{"n_layer": 12, "d_model": 256, "n_experts": 16, "experts_per_token": 1, "d_expert": 144, "d_shared_expert": 0, "activation": "swiglu", "moe_layers": [1, 2, 3, 4, 5, 6, 7, 8, 9, 10, 11], "router_score": "sigmoid", "normalize_top_k": false, "routed_scale": 2.0, "balance_loss": 0.00201, "balance_bias": true, "router_bias": true, "scale_expert_input": true, "init_std_router": 0.00674, "lr_router": 0.00109, "vocab_size": 17241, "norm": "layernorm", "norm_eps": 1e-05, "tie_embeddings": false, "optimizer": "muon_variant", "lr": 0.0052, "beta1": 0.95, "batch_tokens": [16384, 32768, 65536], "seq_len": 256, "train_tokens": 209500000, "steps": 5720, "dataset": "wikipedia_en"}
Below are experts of layer 3 (counted from 0) of a mixture-of-experts language model. Rows are named router (the router's row for the expert), down (a neuron's output weights, with its number) and show model dimensions 0-255. Each number is 200 + 40 x the weight over its row's rms, rounded and kept within 0 to 999.
After each expert's rows: a language model's description of what the expert responds to. This comes from a sample of Wikipedia text that the model never trained on.

# expert 2
router,262,163,172,193,209,276,252,176,264,204,206,123,209,129,117,212,171,248,242,238,194,156,180,231,215,212,154,289,189,205,171,197,282,205,181,250,270,166,176,117,196,262,176,224,210,142,182,204,252,182,199,180,95,217,231,151,268,274,204,175,292,198,252,226,201,164,135,233,200,224,137,220,190,145,202,181,138,163,301,210,244,204,130,140,256,196,176,171,247,183,215,199,178,141,217,174,180,252,246,218,248,170,227,194,150,194,183,181,242,196,193,192,169,177,238,223,178,232,196,256,277,165,181,207,217,237,213,148,198,160,229,231,140,209,225,203,203,241,172,234,191,271,198,202,212,245,197,147,179,117,192,210,176,206,175,173,189,203,231,232,199,259,165,197,196,180,191,210,150,212,189,218,277,259,174,178,137,182,206,178,253,150,123,197,237,216,164,230,217,234,196,233,167,166,193,265,238,211,198,143,170,197,212,200,249,239,259,221,227,210,116,142,218,232,209,164,217,178,238,183,136,160,173,247,149,155,347,218,214,217,190,198,182,106,219,162,176,160,257,126,243,191,157,184,229,191,192,225,174,226,118,222,220,187,118,201
down0,160,228,178,206,221,276,193,219,139,259,226,177,215,219,183,216,144,211,266,153,214,174,247,176,211,169,236,203,212,220,228,251,261,221,129,188,182,133,224,243,204,106,167,198,142,209,235,258,232,182,257,255,137,155,196,243,131,213,146,227,160,141,189,151,194,203,142,136,252,126,159,187,260,287,237,209,176,186,252,153,195,172,246,162,153,174,218,199,184,197,173,203,216,217,176,208,220,253,151,277,179,187,172,173,289,250,219,184,209,154,156,256,220,189,256,197,154,187,175,202,161,220,113,215,255,163,154,240,233,241,219,248,118,257,206,213,190,217,233,173,165,194,137,249,199,198,210,265,178,83,195,181,151,216,148,263,214,207,233,188,162,213,161,143,195,161,182,194,240,115,185,193,218,221,256,248,172,155,171,223,195,231,155,228,235,255,209,172,236,189,208,233,267,174,199,232,191,150,311,256,235,230,179,180,156,193,242,173,113,179,168,196,190,201,141,189,150,251,139,242,239,123,180,196,224,240,227,175,196,203,242,226,210,178,229,227,196,182,177,237,303,287,166,144,250,190,228,175,183,232,242,150,175,245,218,199
Sentence ends, name pieces

# expert 1
router,275,183,141,185,186,227,223,141,176,169,202,135,237,206,170,220,120,206,202,194,198,208,183,218,216,181,175,252,176,207,238,238,253,185,193,158,251,172,240,163,206,245,158,150,231,178,193,168,223,165,220,206,178,222,186,180,172,255,141,198,290,132,242,211,241,175,182,225,251,219,164,189,229,159,239,154,198,126,199,178,262,170,159,165,193,121,197,109,151,229,282,220,213,225,215,216,255,232,267,211,219,249,218,230,111,226,166,208,229,206,216,145,254,230,241,287,149,249,120,224,167,241,198,212,188,253,166,161,204,150,174,229,239,155,264,157,224,186,211,277,147,186,234,220,220,152,192,135,133,182,132,192,103,196,169,100,204,151,224,193,257,248,122,189,284,205,106,210,222,196,194,179,235,173,214,115,222,172,209,219,154,163,173,271,241,230,161,232,217,288,174,272,235,185,173,181,195,190,210,196,217,189,272,200,198,231,215,200,257,171,181,232,199,230,211,245,194,158,212,201,205,157,158,232,90,229,244,237,183,184,143,124,241,145,186,116,190,129,215,217,217,241,205,185,190,180,139,188,208,228,170,197,212,191,209,150
down0,205,189,173,174,261,235,229,261,160,233,237,179,169,221,187,130,193,223,222,247,220,191,284,218,255,157,186,213,213,160,261,222,210,235,151,229,183,212,219,187,177,201,166,276,166,141,169,233,207,213,263,149,203,168,217,231,175,176,180,199,216,145,229,117,210,231,159,165,209,134,223,173,301,221,239,279,235,215,264,197,192,207,223,136,147,182,243,218,245,239,245,262,217,177,143,219,213,266,199,226,214,202,236,178,245,220,204,338,247,179,234,169,226,167,207,272,140,231,214,245,185,252,179,154,300,179,205,169,239,166,247,137,128,169,183,211,172,217,232,190,196,202,117,247,180,170,217,203,205,82,151,277,235,197,173,219,199,183,208,172,70,250,173,227,202,107,179,179,193,188,159,201,170,231,182,131,132,132,167,269,250,250,171,208,200,238,249,184,118,161,177,205,188,184,194,242,148,174,189,190,197,177,225,186,143,146,302,159,234,181,189,213,170,202,154,125,196,195,172,167,235,111,203,212,245,212,171,165,199,219,150,171,182,246,219,221,217,240,184,172,201,200,191,139,260,194,233,179,219,242,219,206,203,176,243,220
Table cell separators

# expert 14
router,260,167,138,138,240,223,151,127,198,110,197,235,227,150,163,186,178,197,157,241,214,246,245,158,290,155,174,245,190,175,153,201,240,274,140,240,194,250,205,190,230,230,159,187,181,219,212,188,180,138,228,172,147,198,220,193,259,229,212,192,251,217,210,144,237,206,190,201,290,171,224,191,187,190,232,251,246,118,225,174,279,204,171,219,257,169,143,146,205,251,286,183,170,138,183,128,197,288,279,202,166,146,210,213,191,207,87,181,204,246,202,206,232,234,216,224,249,229,181,244,208,193,218,187,208,231,173,203,224,149,147,102,213,181,186,201,210,228,235,304,203,228,204,140,256,221,159,166,172,176,150,174,183,161,239,151,133,242,184,148,207,179,107,172,220,202,220,143,198,251,199,158,232,238,152,149,234,195,170,145,201,178,139,252,179,185,189,196,143,199,200,268,191,206,195,188,175,247,263,146,196,224,171,178,220,219,278,185,257,202,158,177,265,246,226,204,175,174,185,177,150,161,153,198,164,187,241,230,204,152,201,206,193,102,175,188,167,183,287,213,182,171,209,215,242,191,231,247,200,220,121,200,249,236,166,99
down0,190,233,148,197,244,232,218,252,133,238,214,183,236,261,161,255,207,252,267,188,210,211,253,135,244,257,169,232,217,171,200,225,238,197,139,115,191,238,240,188,221,185,178,217,187,202,203,229,246,236,242,243,201,212,145,236,239,158,199,193,272,155,214,192,144,151,204,168,217,107,181,210,247,255,273,228,254,223,186,144,212,111,326,205,210,192,190,146,256,192,204,188,189,147,192,268,197,278,158,214,192,190,194,122,257,262,225,222,287,96,150,240,243,214,189,214,155,201,166,257,198,226,203,138,226,159,173,246,189,197,159,206,163,249,211,219,213,210,242,247,175,225,149,299,202,205,165,178,195,166,196,200,127,186,233,177,223,220,170,201,204,277,121,160,171,211,172,191,201,173,158,143,244,222,164,197,221,143,180,221,181,219,83,187,152,254,181,147,214,97,188,191,182,236,179,194,217,100,264,254,183,190,192,206,146,245,262,155,193,191,170,172,187,209,209,146,174,261,178,179,179,165,253,217,195,245,203,153,151,239,193,179,218,156,198,217,251,188,144,190,214,200,176,115,218,208,172,218,209,275,185,145,208,223,237,230
Articles and determiners

# expert 11
router,267,164,201,174,218,270,246,200,208,146,161,95,232,168,177,189,193,197,227,284,206,218,163,283,266,115,193,252,137,207,209,214,293,220,145,235,173,159,254,99,240,257,135,253,194,133,258,196,169,173,259,159,138,210,215,179,201,202,216,220,242,142,249,193,251,195,158,191,148,210,199,220,243,218,249,192,197,84,241,190,253,167,206,195,220,239,226,206,232,256,270,172,199,175,140,183,191,266,238,212,155,273,236,222,138,192,208,174,193,180,145,189,206,272,196,258,215,185,168,241,262,123,244,196,140,190,187,129,191,178,170,236,169,221,219,215,168,280,184,274,240,236,184,213,218,176,185,202,149,221,165,211,131,199,217,144,175,221,142,152,176,222,90,159,198,176,115,217,241,276,138,205,223,172,197,141,232,159,252,243,185,183,231,202,170,183,141,206,196,210,243,169,203,191,226,181,158,224,196,136,193,191,197,208,206,243,183,202,192,200,161,155,214,215,219,227,183,174,184,187,149,136,221,243,117,207,212,210,165,204,172,171,216,193,215,168,224,186,231,232,147,166,186,267,243,162,202,229,187,268,152,263,244,226,137,147
down0,200,173,156,175,268,243,195,254,114,232,194,196,222,278,197,229,230,234,239,276,231,155,265,160,252,183,221,243,229,158,245,221,215,246,167,201,129,231,309,117,169,158,224,182,147,152,174,216,206,239,246,177,175,165,214,253,200,167,137,194,203,223,209,172,164,195,230,172,177,120,193,173,258,197,309,241,229,228,211,182,220,144,236,187,163,192,170,165,251,245,144,184,170,193,186,156,219,235,134,189,202,196,244,196,264,201,215,247,246,140,179,208,222,191,146,236,185,257,203,202,230,219,221,195,203,167,192,236,183,176,263,203,104,257,189,227,249,259,259,184,193,209,163,283,143,238,201,253,183,119,196,171,173,187,147,166,279,171,194,190,199,218,156,209,169,119,155,166,194,182,183,195,182,172,141,166,156,215,227,232,263,296,203,242,238,267,190,123,207,206,133,215,227,173,143,232,230,130,283,200,182,200,262,233,182,152,261,168,196,167,145,184,149,237,132,143,179,210,167,190,162,209,256,217,251,269,193,203,189,199,205,166,293,195,156,199,236,162,199,201,258,165,192,134,237,199,156,118,178,209,206,173,203,238,208,210
Line breaks, pipes, -an endings

# expert 0
router,248,158,196,194,204,257,246,183,198,169,165,180,302,180,64,263,138,262,196,226,195,203,246,220,309,175,152,268,159,195,206,230,218,251,151,224,244,180,224,146,147,230,215,175,191,248,162,290,227,222,212,215,247,168,134,157,176,268,162,269,186,199,222,123,205,252,201,247,223,159,128,181,233,145,235,182,209,156,231,163,240,271,230,154,240,176,242,176,158,217,221,238,151,190,142,178,150,279,283,163,200,156,232,197,159,138,173,166,229,122,211,265,167,232,200,194,190,273,177,229,222,181,172,257,186,242,199,206,238,209,147,207,173,202,154,151,207,223,257,208,165,148,217,176,214,134,222,214,203,203,147,172,198,205,178,146,176,183,171,223,203,305,187,211,253,133,163,171,187,181,182,215,236,210,177,179,219,202,158,254,165,192,190,236,215,265,183,187,135,184,171,220,254,207,193,223,212,261,225,178,156,229,241,197,208,214,155,218,170,229,149,171,192,262,278,140,271,225,194,157,222,139,173,154,166,227,261,185,194,186,184,245,183,202,223,240,204,221,227,219,238,182,167,192,196,199,170,320,211,152,158,213,190,230,116,133
down0,145,150,160,218,250,203,163,253,134,304,182,151,196,178,191,247,209,252,199,199,231,208,246,153,251,174,259,214,203,196,233,218,240,204,180,281,232,203,232,161,219,195,211,217,177,169,232,283,195,220,259,199,172,291,227,213,174,193,131,234,157,208,209,173,152,268,194,146,186,134,218,155,244,238,215,221,217,203,235,184,246,166,208,196,200,162,239,234,179,171,183,221,154,241,186,231,303,232,136,235,190,255,209,153,299,201,231,241,233,138,177,236,150,194,186,157,168,248,209,244,273,197,164,172,228,232,199,190,190,242,195,205,160,245,190,143,176,207,257,192,168,192,124,270,187,213,217,224,207,161,235,178,201,202,168,189,188,202,160,152,204,183,168,206,196,164,191,209,203,184,175,178,213,210,148,141,167,199,229,219,206,257,130,126,239,253,208,134,217,196,172,160,215,240,158,225,167,178,248,185,198,212,200,231,167,151,305,218,79,132,141,232,191,163,269,131,156,243,199,175,218,131,230,232,233,251,213,232,105,198,162,153,227,208,188,240,166,198,167,218,157,252,143,56,287,142,226,201,186,218,244,165,155,234,219,250
Table cells and separators

# expert 7
router,238,229,150,251,199,165,183,233,184,182,198,203,202,240,176,231,211,216,205,231,224,217,191,197,211,208,195,263,209,173,199,208,274,239,183,180,203,136,268,214,187,248,182,150,174,182,219,221,263,167,148,160,224,157,221,98,205,261,127,224,226,168,185,160,214,284,201,223,238,135,151,239,232,193,213,187,178,196,257,171,283,215,243,213,210,173,225,115,209,157,226,181,215,235,186,216,255,239,238,191,250,210,297,192,158,328,156,150,204,163,290,186,181,201,183,200,177,290,221,242,152,154,145,213,244,173,215,209,192,172,175,229,179,226,256,234,175,154,227,244,156,145,258,117,176,143,190,111,140,143,209,195,146,221,216,164,214,169,240,225,235,255,181,208,234,149,217,210,213,216,227,147,199,156,207,180,143,168,231,267,139,175,196,228,236,218,196,222,184,162,175,263,176,217,157,155,259,267,236,146,214,222,248,251,132,257,241,190,175,246,190,190,185,207,269,224,175,148,289,156,170,134,178,229,137,230,290,204,187,159,178,170,153,154,202,103,192,157,219,168,198,182,218,192,189,129,161,153,235,177,102,227,208,198,181,171
down0,193,213,117,198,218,256,150,260,94,248,256,135,210,190,198,198,193,209,209,215,259,224,218,146,250,209,215,232,227,123,210,252,244,209,200,207,160,205,238,179,170,167,210,180,171,199,224,200,186,144,248,233,202,173,130,203,239,202,207,230,308,132,188,157,180,230,206,193,195,161,202,135,234,190,269,272,217,177,191,165,254,146,212,186,121,157,177,215,218,167,172,172,172,190,116,243,294,245,200,241,226,203,197,141,275,218,299,192,160,163,241,172,154,175,152,205,200,291,172,178,258,247,184,197,230,185,230,206,173,218,206,166,121,206,185,243,171,227,216,184,168,183,167,332,241,213,169,243,236,167,209,180,249,125,195,211,175,195,183,205,174,207,116,170,215,189,83,172,207,182,159,217,191,254,132,146,193,239,208,196,206,288,208,189,244,223,195,178,159,201,131,192,252,185,176,287,205,186,258,241,207,168,207,207,155,189,264,182,164,199,224,249,230,194,191,168,147,238,211,202,249,177,266,253,240,222,161,182,188,128,172,175,243,221,222,124,295,165,164,234,233,183,168,140,238,144,214,175,193,258,195,219,209,245,187,178
Locative prepositions, place nouns

# expert 4
router,247,161,147,215,174,222,188,193,195,193,266,154,154,202,169,254,179,173,164,223,249,185,159,284,207,217,137,253,141,170,221,236,226,149,156,198,257,137,274,109,190,305,175,191,163,170,249,247,216,250,192,237,175,240,206,215,225,278,175,190,210,155,167,210,259,218,222,218,226,221,194,233,220,207,180,233,230,146,260,189,237,216,220,223,205,183,236,178,168,196,159,161,204,125,165,207,253,291,236,204,163,207,217,218,115,217,186,163,228,159,208,190,210,243,206,251,205,256,187,249,176,246,205,153,117,161,179,210,151,121,111,190,157,226,292,240,178,174,185,254,241,154,180,202,118,218,195,171,122,204,108,303,142,188,194,151,201,211,233,251,227,225,189,242,226,161,147,202,265,201,137,182,225,106,207,242,201,201,224,257,174,227,191,223,154,246,197,216,218,207,213,256,196,231,131,206,240,188,169,112,215,167,187,161,148,240,245,236,190,206,197,220,180,169,288,253,244,211,247,175,216,123,203,225,141,220,263,206,143,187,177,236,179,106,257,195,167,190,203,197,150,217,176,213,193,196,175,153,199,224,178,185,249,188,196,123
down0,243,190,170,230,237,172,214,228,133,244,178,188,209,264,135,206,168,256,296,257,190,235,185,120,281,215,206,235,192,55,213,176,243,275,111,215,182,242,234,193,232,191,223,235,81,231,257,251,165,242,212,202,218,187,154,160,126,169,166,247,301,214,195,148,227,238,175,173,211,185,130,237,237,231,167,264,202,203,246,129,226,129,239,162,204,145,236,203,266,174,184,206,148,239,231,163,166,239,214,244,159,206,129,194,281,211,242,199,144,128,194,199,252,193,224,177,166,221,209,209,222,194,196,228,172,234,214,222,195,270,197,146,160,219,215,190,233,238,248,169,162,227,175,272,257,199,183,244,222,134,220,257,138,173,129,220,203,228,151,198,174,250,180,211,184,171,200,232,195,157,223,170,193,222,190,155,178,180,209,208,215,276,103,221,202,261,207,142,166,172,215,169,212,183,186,232,180,166,273,186,139,146,191,204,227,202,226,193,118,176,175,240,203,249,172,121,189,179,133,181,183,152,240,253,244,217,197,159,157,210,209,220,222,200,192,237,201,229,227,227,165,229,186,186,249,194,216,135,159,254,221,130,215,244,173,221
Openers after sentence breaks

# expert 9
router,278,114,233,162,181,215,218,172,242,195,223,120,265,131,163,239,226,158,216,246,267,180,238,210,200,177,203,226,129,96,153,304,244,171,194,238,180,222,277,200,224,223,194,173,223,213,179,244,212,235,207,146,141,245,169,184,186,195,189,227,220,248,211,185,225,177,186,217,192,181,132,185,228,218,234,227,190,216,232,109,260,223,203,131,202,205,244,142,205,230,173,219,227,209,156,132,133,250,288,230,196,179,186,160,189,156,202,151,208,173,132,187,203,184,123,255,228,211,203,197,216,173,190,194,135,200,232,141,244,173,263,230,202,213,279,193,169,287,216,262,155,181,245,128,160,158,222,189,146,196,168,252,98,214,238,152,202,242,197,198,227,217,119,217,215,208,206,193,181,185,176,226,207,264,202,216,184,151,188,245,173,195,253,276,246,207,182,230,168,223,261,250,251,204,149,229,232,152,208,203,181,192,207,210,220,280,218,140,225,206,159,231,232,254,234,257,189,119,262,121,166,160,170,169,168,197,296,242,177,130,158,185,136,163,216,186,210,233,183,181,170,194,196,173,221,179,256,264,177,217,157,258,193,180,144,132
down0,199,180,149,200,259,238,251,246,130,229,210,171,193,211,170,213,224,212,157,167,174,191,253,214,207,215,294,241,217,175,271,173,233,226,129,180,151,214,200,218,180,141,152,246,126,164,227,226,176,285,227,267,192,174,183,232,134,209,162,198,184,197,210,125,127,254,128,143,199,115,238,123,271,215,265,216,245,238,240,121,223,145,226,163,166,181,193,194,240,171,206,270,163,185,172,190,217,245,245,225,228,199,202,127,254,272,271,226,217,154,188,217,204,207,182,239,181,196,180,224,213,218,193,187,212,154,275,244,208,228,308,181,73,229,193,176,191,200,272,216,161,165,118,256,238,215,169,237,203,157,231,213,214,160,127,176,222,185,209,207,176,219,146,166,204,157,182,168,237,173,168,202,238,190,164,139,173,256,156,284,159,199,135,168,175,259,182,147,210,214,231,221,240,202,202,266,177,182,259,222,204,210,209,198,167,210,244,171,171,206,94,208,246,226,121,204,144,255,210,163,203,154,225,219,189,231,194,185,237,210,202,187,240,187,206,222,271,135,247,189,216,251,169,136,243,242,211,171,164,211,176,172,176,271,152,246
Sports team vocabulary

# expert 12
router,301,186,152,164,181,260,203,116,155,188,126,184,181,114,184,198,177,248,206,266,194,133,202,244,229,190,204,231,201,180,206,185,246,192,121,181,235,151,195,193,216,253,144,260,176,206,188,214,168,243,188,150,143,215,188,154,167,250,273,250,193,151,248,182,250,196,220,155,236,182,142,179,252,196,232,163,194,143,248,155,269,211,209,177,252,154,257,129,222,251,234,124,224,179,199,179,191,288,225,190,203,172,169,203,143,155,174,145,220,169,207,124,237,191,201,224,203,254,193,210,205,144,244,161,126,251,199,180,229,164,174,196,174,239,233,186,210,191,253,211,161,184,224,202,195,188,195,239,201,132,161,190,190,237,189,138,172,255,216,151,191,226,208,190,220,235,156,137,197,229,204,265,239,258,196,112,209,118,253,212,166,105,181,258,221,216,207,214,204,189,227,212,231,203,194,215,155,160,193,164,141,271,273,258,175,205,213,166,249,207,179,198,152,234,271,261,200,227,297,131,221,153,205,190,138,166,229,224,244,125,194,235,201,143,229,181,241,187,175,177,145,195,137,167,257,189,197,176,208,201,109,234,199,215,189,76
down8,268,163,202,166,169,169,243,227,196,179,163,236,163,186,236,168,249,232,230,202,142,160,164,202,159,210,278,209,184,218,224,115,190,126,143,192,208,225,148,165,262,204,221,283,183,209,206,197,175,155,213,189,218,89,185,152,183,268,273,191,169,238,135,225,241,206,150,177,143,238,212,214,184,201,160,242,160,226,146,213,175,141,255,179,230,300,158,216,179,161,226,222,151,209,181,140,236,177,221,246,178,214,137,209,246,238,192,167,220,109,213,227,226,225,267,167,181,210,220,186,198,205,130,246,178,189,235,145,189,175,178,248,269,239,246,124,255,174,188,225,133,180,135,251,180,173,198,217,175,200,204,163,253,231,180,199,206,220,138,210,241,224,132,205,234,182,195,138,227,209,264,112,210,123,197,194,277,269,205,195,203,223,334,214,207,213,201,270,191,211,285,172,192,174,179,259,172,197,273,238,233,199,223,253,222,195,250,215,206,219,214,201,155,148,98,207,250,266,170,220,164,183,247,243,183,152,186,173,208,198,132,186,163,128,201,216,211,177,227,196,178,183,168,220,186,264,178,268,149,154,272,229,236,168,223,213
Prepositions and connectives

# expert 15
router,237,159,219,176,194,253,202,246,281,131,237,134,214,207,136,234,142,247,223,204,168,181,229,259,242,201,281,223,183,125,173,242,278,230,186,236,278,175,213,146,176,270,235,140,192,238,213,238,221,198,193,221,166,232,150,180,220,197,252,210,199,200,246,170,254,205,198,206,233,191,199,194,168,173,210,195,188,183,190,173,226,176,183,174,211,218,244,213,184,211,228,123,162,166,216,168,200,204,260,189,225,167,206,211,148,232,175,161,253,147,162,124,172,174,273,228,181,218,127,208,268,221,215,170,194,194,201,169,233,234,178,188,169,194,199,261,251,209,185,236,217,296,218,221,191,148,192,215,221,131,183,195,143,203,168,154,223,152,273,168,291,253,119,212,207,209,221,214,152,166,90,227,259,192,209,175,219,211,206,268,150,173,209,198,204,190,148,220,247,162,210,200,218,202,147,172,188,208,173,107,165,242,181,167,179,301,282,197,227,193,254,178,243,219,248,238,214,170,189,110,135,142,213,309,117,175,224,247,132,204,225,244,184,171,175,150,131,224,193,229,246,224,183,205,207,192,206,186,176,191,118,250,198,229,113,92
down0,207,211,169,236,279,187,184,167,189,228,185,122,238,239,175,177,196,277,238,175,201,191,228,207,265,149,211,240,217,190,296,240,209,207,162,198,178,207,225,182,168,164,172,223,155,214,204,246,159,245,250,244,193,190,193,233,131,199,130,186,221,167,240,191,177,133,102,161,193,90,164,184,234,228,262,259,310,207,168,208,198,181,255,228,160,198,208,216,258,178,201,232,217,155,156,188,216,280,169,244,226,217,247,194,285,237,265,262,218,196,186,201,191,196,280,169,152,230,163,255,211,263,179,161,211,162,236,260,135,219,255,192,119,150,168,200,201,219,262,239,202,201,199,203,230,133,222,221,204,121,166,170,170,205,171,227,214,192,218,236,197,188,145,170,182,109,167,260,192,156,146,166,180,218,126,207,191,209,206,216,177,234,160,241,202,257,177,134,149,221,143,211,191,173,227,289,160,123,227,238,178,170,197,211,214,194,300,173,196,212,194,214,213,168,188,173,152,300,145,139,169,156,280,208,225,227,225,196,176,220,185,227,189,206,201,203,195,177,199,189,235,145,216,120,203,149,195,168,179,262,225,113,230,314,189,190
Name endings and digits

# expert 3
router,266,201,128,146,187,224,213,122,247,182,244,185,192,187,175,170,171,177,186,235,257,225,174,215,246,195,72,260,161,161,152,197,252,201,189,237,251,180,249,198,224,225,184,216,189,199,212,183,267,132,179,173,166,218,193,116,202,239,218,151,275,179,116,160,211,265,272,265,237,160,167,200,199,177,182,200,184,208,327,228,202,200,209,275,193,214,201,200,240,214,197,119,210,156,212,236,210,261,212,243,168,181,196,203,192,192,138,195,235,134,205,161,173,216,191,228,205,243,197,282,270,144,173,213,195,198,209,140,163,222,99,191,201,241,141,180,148,241,192,264,159,203,226,168,193,256,250,180,122,169,163,243,161,152,169,184,177,275,190,147,200,271,143,154,233,214,164,193,226,248,226,201,169,245,187,176,178,164,148,212,170,143,138,224,233,201,159,240,223,268,140,210,249,258,234,156,246,268,179,168,199,157,221,234,224,248,186,146,195,220,202,306,213,181,214,235,185,207,238,201,201,192,176,207,149,195,294,154,236,248,211,206,194,151,245,154,187,153,257,186,170,136,149,196,263,200,153,202,207,269,182,185,156,181,163,163
down0,156,118,119,230,188,239,217,273,162,271,196,148,213,228,136,229,184,241,278,178,192,182,239,195,269,182,240,255,240,218,244,212,243,243,142,167,119,177,165,159,256,162,223,201,173,164,173,223,247,229,200,225,211,177,182,239,188,218,146,178,233,221,223,128,189,306,217,176,240,160,186,132,284,219,301,219,186,199,212,165,216,174,260,138,163,177,242,184,239,206,217,234,171,211,140,198,231,239,233,212,183,178,148,134,223,256,187,182,234,175,219,140,141,170,207,255,189,231,182,204,227,248,212,169,252,173,185,217,196,247,194,170,139,187,149,204,201,205,257,201,168,129,166,249,206,230,153,262,244,142,175,192,239,196,189,251,251,200,193,171,140,265,127,142,155,131,193,211,207,214,201,142,171,229,174,203,163,207,216,196,204,224,150,148,197,257,229,95,184,173,152,218,240,191,164,199,216,137,282,193,239,134,227,184,196,287,210,187,175,187,173,234,202,189,148,163,202,227,234,176,249,132,257,191,270,278,221,208,164,213,185,174,274,176,242,211,264,136,199,222,147,237,198,94,227,217,182,191,193,275,210,213,215,217,143,221
Mid-word letters, list dashes

# expert 5
router,173,199,224,188,212,190,227,214,189,160,188,164,188,144,160,172,144,195,107,278,204,197,182,208,303,196,214,251,205,216,177,236,180,193,158,194,276,133,259,166,187,237,154,273,200,85,301,182,174,246,285,234,183,128,258,103,250,273,190,163,231,186,193,176,206,220,257,186,221,138,164,229,131,177,168,158,247,197,236,129,193,246,207,205,196,101,209,205,198,178,233,129,208,194,133,246,214,175,205,224,224,228,211,162,186,244,125,138,248,195,203,211,244,259,245,237,207,222,173,250,188,200,191,202,214,173,167,252,178,161,140,196,240,205,159,176,173,230,156,258,215,259,199,138,169,241,190,180,205,236,94,249,125,229,199,150,192,252,154,181,235,195,110,269,216,197,184,168,249,233,132,176,209,222,161,187,183,188,231,243,225,249,138,200,163,242,120,234,192,251,217,260,181,168,223,189,182,151,192,189,248,242,178,213,231,274,189,197,189,169,213,230,209,209,275,256,162,220,217,135,230,201,164,224,195,275,183,161,182,194,201,204,203,191,260,209,239,153,243,206,176,194,208,224,205,139,183,248,255,227,144,252,177,254,237,210
down0,193,189,146,214,185,275,170,268,163,230,235,116,200,200,210,173,201,208,211,254,255,196,158,210,272,222,216,245,266,237,229,152,195,181,117,208,205,194,209,164,220,135,206,272,128,142,242,220,196,264,241,219,162,188,113,269,202,176,224,172,229,157,218,125,235,197,161,211,174,162,235,159,194,187,279,273,200,213,204,202,206,166,288,217,194,237,233,226,178,163,160,204,102,161,158,166,168,230,183,213,194,273,150,171,242,237,179,259,204,93,149,198,162,133,204,174,125,268,185,191,232,219,194,222,190,162,186,198,204,188,237,160,125,187,223,94,235,190,261,235,147,220,199,311,170,265,185,262,235,99,220,151,142,216,170,195,181,235,269,191,155,242,146,146,162,155,174,172,205,184,189,193,219,163,170,209,239,195,209,195,228,220,219,206,166,261,217,168,183,166,189,221,219,248,193,248,139,164,241,246,131,161,204,195,202,202,255,190,170,183,250,201,161,241,172,161,181,219,188,177,226,143,244,197,214,182,248,172,116,236,228,208,259,225,235,227,264,198,211,190,250,247,186,172,275,202,271,145,229,257,211,188,186,217,181,251
Pronouns, and, infobox headings